Weights of a small mixture-of-experts language model, trained from scratch on English Wikipedia.
Experts: 24 experts in each of 7 layers, 144 SwiGLU neurons an expert, 2 picks a token, a sigmoid router.
Training: a variant of SOAP for the experts, 579M tokens, 4416 steps.
Below are experts of layer 2 (counted from 0) of a mixture-of-experts language model. Rows are named router (the router's row for the expert) and show model dimensions 384-447. Each number is 200 + 20 x the weight over its row's rms, rounded and kept within 0 to 999.
After each expert's rows: "mostly gets" lists some tokens that are sent to it at least half of the time. This comes from a sample of Wikipedia text that the model never trained on.

# expert 2
router,209,212,234,173,165,239,219,209,185,195,180,210,190,188,187,162,201,190,206,182,171,212,197,181,234,184,214,190,221,166,173,205,205,187,159,220,202,181,173,200,208,210,191,158,225,133,192,186,189,218,201,198,225,182,214,218,218,207,182,214,205,194,214,211
mostly gets: " |", ":", ";", "\n ", " :", " ro"

# expert 14
router,234,228,217,180,210,191,221,197,187,200,184,191,207,189,166,191,224,235,187,133,206,203,206,181,182,202,190,191,218,191,197,206,209,217,202,206,208,191,151,176,175,224,198,175,250,213,156,189,214,213,227,161,197,190,190,203,195,167,195,181,204,239,198,210
mostly gets: ".", "=", " =", " .", "!", "?"

# expert 20
router,208,194,232,194,202,234,229,206,178,215,182,184,181,209,189,169,233,212,187,163,176,196,212,192,216,186,188,211,198,201,203,221,233,217,213,199,251,185,178,196,194,219,186,181,232,165,143,158,223,215,227,191,228,213,186,205,225,183,208,205,176,226,165,198
mostly gets: "-", " \"", "\n\n", " '", " “", " ["

# expert 21
router,197,196,211,190,204,197,194,210,194,207,171,195,166,182,184,193,205,205,181,190,178,209,207,215,225,164,169,213,208,204,153,236,212,196,207,222,240,191,207,191,163,202,187,189,226,196,196,186,193,192,206,171,196,179,174,195,190,178,197,187,207,218,215,193
mostly gets: " Jam", " April", " November", " prevent", " €", " July"

# expert 16
router,205,176,186,184,186,243,235,223,176,198,162,208,172,217,187,186,224,215,230,177,183,183,218,193,194,160,166,183,225,186,170,223,246,208,183,225,211,192,201,197,208,231,189,180,200,179,175,210,210,204,192,209,189,187,176,192,195,199,184,212,185,174,187,164
mostly gets: " Ben", " Robert", " Angeles", " Z", " Sy", " York"

# expert 1
router,209,217,220,185,180,245,200,193,211,178,156,187,151,187,141,205,196,194,173,195,162,188,186,176,199,187,215,192,182,208,164,198,218,211,171,202,207,198,202,184,193,214,192,201,202,195,179,202,192,205,203,196,189,165,166,183,167,196,221,212,196,207,198,146
mostly gets: " to", " can", " would", " To", " may", " could"

# expert 19
router,226,219,199,198,185,171,230,221,193,176,185,179,174,187,192,177,229,198,165,183,191,170,202,218,208,176,223,240,210,201,163,179,208,213,188,220,212,177,168,201,186,227,172,202,202,217,189,223,196,206,206,190,217,178,182,191,196,208,189,208,190,225,192,212
mostly gets: "t", "d", "k", "n", "ts", "it"

# expert 15
router,220,198,214,165,204,214,218,192,198,176,173,197,182,184,153,185,225,196,164,178,173,213,175,203,196,198,172,207,166,178,165,206,220,208,190,209,217,199,187,175,185,226,184,210,207,204,186,197,187,212,217,185,189,202,204,183,216,216,213,230,191,206,187,179
mostly gets: " the", " The", " and", " a", " his", "The"

# expert 13
router,187,205,211,154,166,206,230,217,208,215,180,169,169,215,202,172,216,191,209,145,203,194,183,188,184,194,187,190,194,199,200,217,219,203,209,201,214,190,198,203,197,224,215,208,206,207,188,206,211,194,210,185,221,178,160,185,215,212,196,198,205,207,196,201
mostly gets: " in", " at", "\"", " In", " during", " into"

# expert 22
router,213,196,224,156,195,227,227,178,205,202,186,203,184,179,171,185,188,185,181,166,198,207,203,159,238,175,193,199,209,196,154,213,216,213,198,214,216,208,175,139,201,210,200,190,223,169,192,205,207,225,231,175,209,206,211,190,205,195,184,214,222,195,194,209
mostly gets: " as", " |", " As", " text", "|", "As"

# expert 5
router,225,233,221,169,232,227,211,200,195,183,174,221,205,212,179,206,209,212,193,177,179,178,194,189,202,217,211,191,179,193,163,203,253,211,172,213,205,175,193,180,160,253,220,183,203,139,185,209,212,208,216,196,209,176,177,227,182,225,206,203,224,211,174,176
mostly gets: " Brown", " Phil", " Lan", " Eric", "bert", " Henry"

# expert 6
router,210,198,193,208,159,204,214,190,174,185,208,204,163,223,151,205,226,174,190,168,191,187,225,217,210,195,202,199,195,203,203,196,204,246,165,172,200,208,181,184,191,230,173,201,205,217,196,179,205,199,203,179,198,194,207,222,190,200,208,245,192,185,191,174
mostly gets: ",", " and", " (", " or", " ,", "—"

# expert 23
router,206,233,215,175,212,208,222,209,202,189,180,190,171,181,206,142,242,217,171,181,179,191,225,236,191,213,206,200,187,154,177,201,202,206,202,182,243,191,182,187,200,218,182,181,228,198,210,198,218,207,191,213,196,187,207,205,200,224,169,197,206,202,173,216
mostly gets: "l", " Mor", " Mal", " Om", " Africa", " Carolina"

# expert 17
router,237,181,187,207,180,221,200,182,200,170,200,194,148,196,166,203,234,204,208,199,214,192,182,228,201,186,208,180,181,172,208,254,238,196,191,200,222,163,178,182,170,201,207,152,214,183,191,206,215,218,209,190,226,180,179,202,188,199,180,208,194,195,172,196
mostly gets: " Location", " •", " Succeeded", " Preceded", " Coordinates", " Website"

# expert 18
router,217,194,193,202,179,203,231,204,185,200,180,204,182,179,152,196,222,208,174,181,173,213,204,213,231,207,213,214,197,203,156,194,223,172,215,190,228,199,199,185,180,211,210,193,211,214,193,202,210,210,213,157,204,202,198,245,208,184,170,224,188,232,186,182
mostly gets: " with", " by", " for", " from", " against", " at"

# expert 7
router,219,217,209,199,176,204,196,211,181,180,194,190,171,174,172,180,205,197,193,179,196,188,187,198,231,146,206,172,215,193,184,197,217,186,178,198,253,205,196,203,168,207,224,173,193,193,168,159,222,177,208,193,166,194,156,193,200,217,218,225,201,231,218,210
mostly gets: "ed", " on", " had", " out", "ated", " after"

# expert 0
router,219,192,192,187,183,224,217,242,219,208,206,215,190,216,198,188,230,227,178,172,178,191,189,213,183,191,216,197,173,178,199,224,196,190,202,191,220,175,199,169,190,189,206,179,231,206,178,184,166,200,213,204,224,198,197,187,182,161,183,230,178,213,197,222
mostly gets: "nia", "ology", "ure", "ologist", " Ana", "phone"

# expert 4
router,198,186,204,191,184,210,207,202,198,171,179,185,154,210,185,206,238,199,200,169,158,221,180,195,240,179,187,183,182,190,201,211,250,205,188,197,213,187,204,199,159,230,180,182,200,200,181,163,202,198,173,182,222,201,165,196,201,218,208,229,218,206,196,186
mostly gets: " that", " he", " which", " who", " one", " but"

# expert 12
router,214,183,212,188,177,224,208,198,215,190,191,181,194,187,191,186,222,215,183,156,171,171,196,197,176,195,217,179,196,178,206,213,214,198,175,194,192,193,186,176,184,192,177,181,235,216,205,196,182,200,196,196,223,199,202,203,200,190,137,237,219,207,194,220
mostly gets: " transport", " Olymp", " project", "$", " continu", " mini"

# expert 3
router,205,207,223,181,199,207,236,174,197,152,179,177,202,222,188,165,218,188,225,177,163,168,206,171,250,195,219,208,222,171,132,211,200,206,177,195,243,171,197,186,183,221,198,177,224,207,162,199,216,212,191,190,222,183,200,236,175,209,179,236,187,227,159,207
mostly gets: " national", " Indian", ")", " David", " British", " Russian"

# expert 11
router,239,206,186,187,174,200,226,229,203,200,179,191,186,181,171,197,256,216,197,113,189,195,209,198,225,189,192,202,189,208,173,217,225,187,205,204,227,175,199,211,189,208,220,170,186,204,197,206,214,206,207,199,227,182,181,202,186,200,225,227,197,215,209,203
mostly gets: " of", "19", "18", " 17", "17", " 18"

# expert 9
router,214,172,211,155,192,198,210,208,173,201,187,192,154,189,162,220,206,204,209,166,191,197,207,206,183,182,190,190,204,180,203,231,237,191,191,204,228,181,203,181,178,217,176,183,230,208,203,217,187,216,202,212,239,165,207,202,204,174,170,185,203,221,206,176
mostly gets: " is", " km", " was", " its", "%", " JPL"

# expert 8
router,213,191,206,195,176,217,226,194,220,184,192,191,169,179,170,171,203,182,168,196,178,172,216,208,198,186,196,177,230,184,188,174,223,212,158,224,194,190,193,187,179,196,196,181,200,179,188,187,213,211,192,210,206,171,161,226,207,243,225,214,148,249,190,200
mostly gets: " football", " League", " MPC", "BA", " league", " Sl"

# expert 10
router,208,201,223,169,213,210,211,203,218,172,189,193,187,194,174,196,228,226,154,173,159,198,236,208,203,180,170,184,190,191,193,196,215,213,198,172,224,207,195,171,173,192,187,189,200,213,173,172,195,213,219,195,200,172,173,195,199,227,199,208,212,255,216,210
mostly gets: " million", " mother", " kg", " television", " opening", " pm"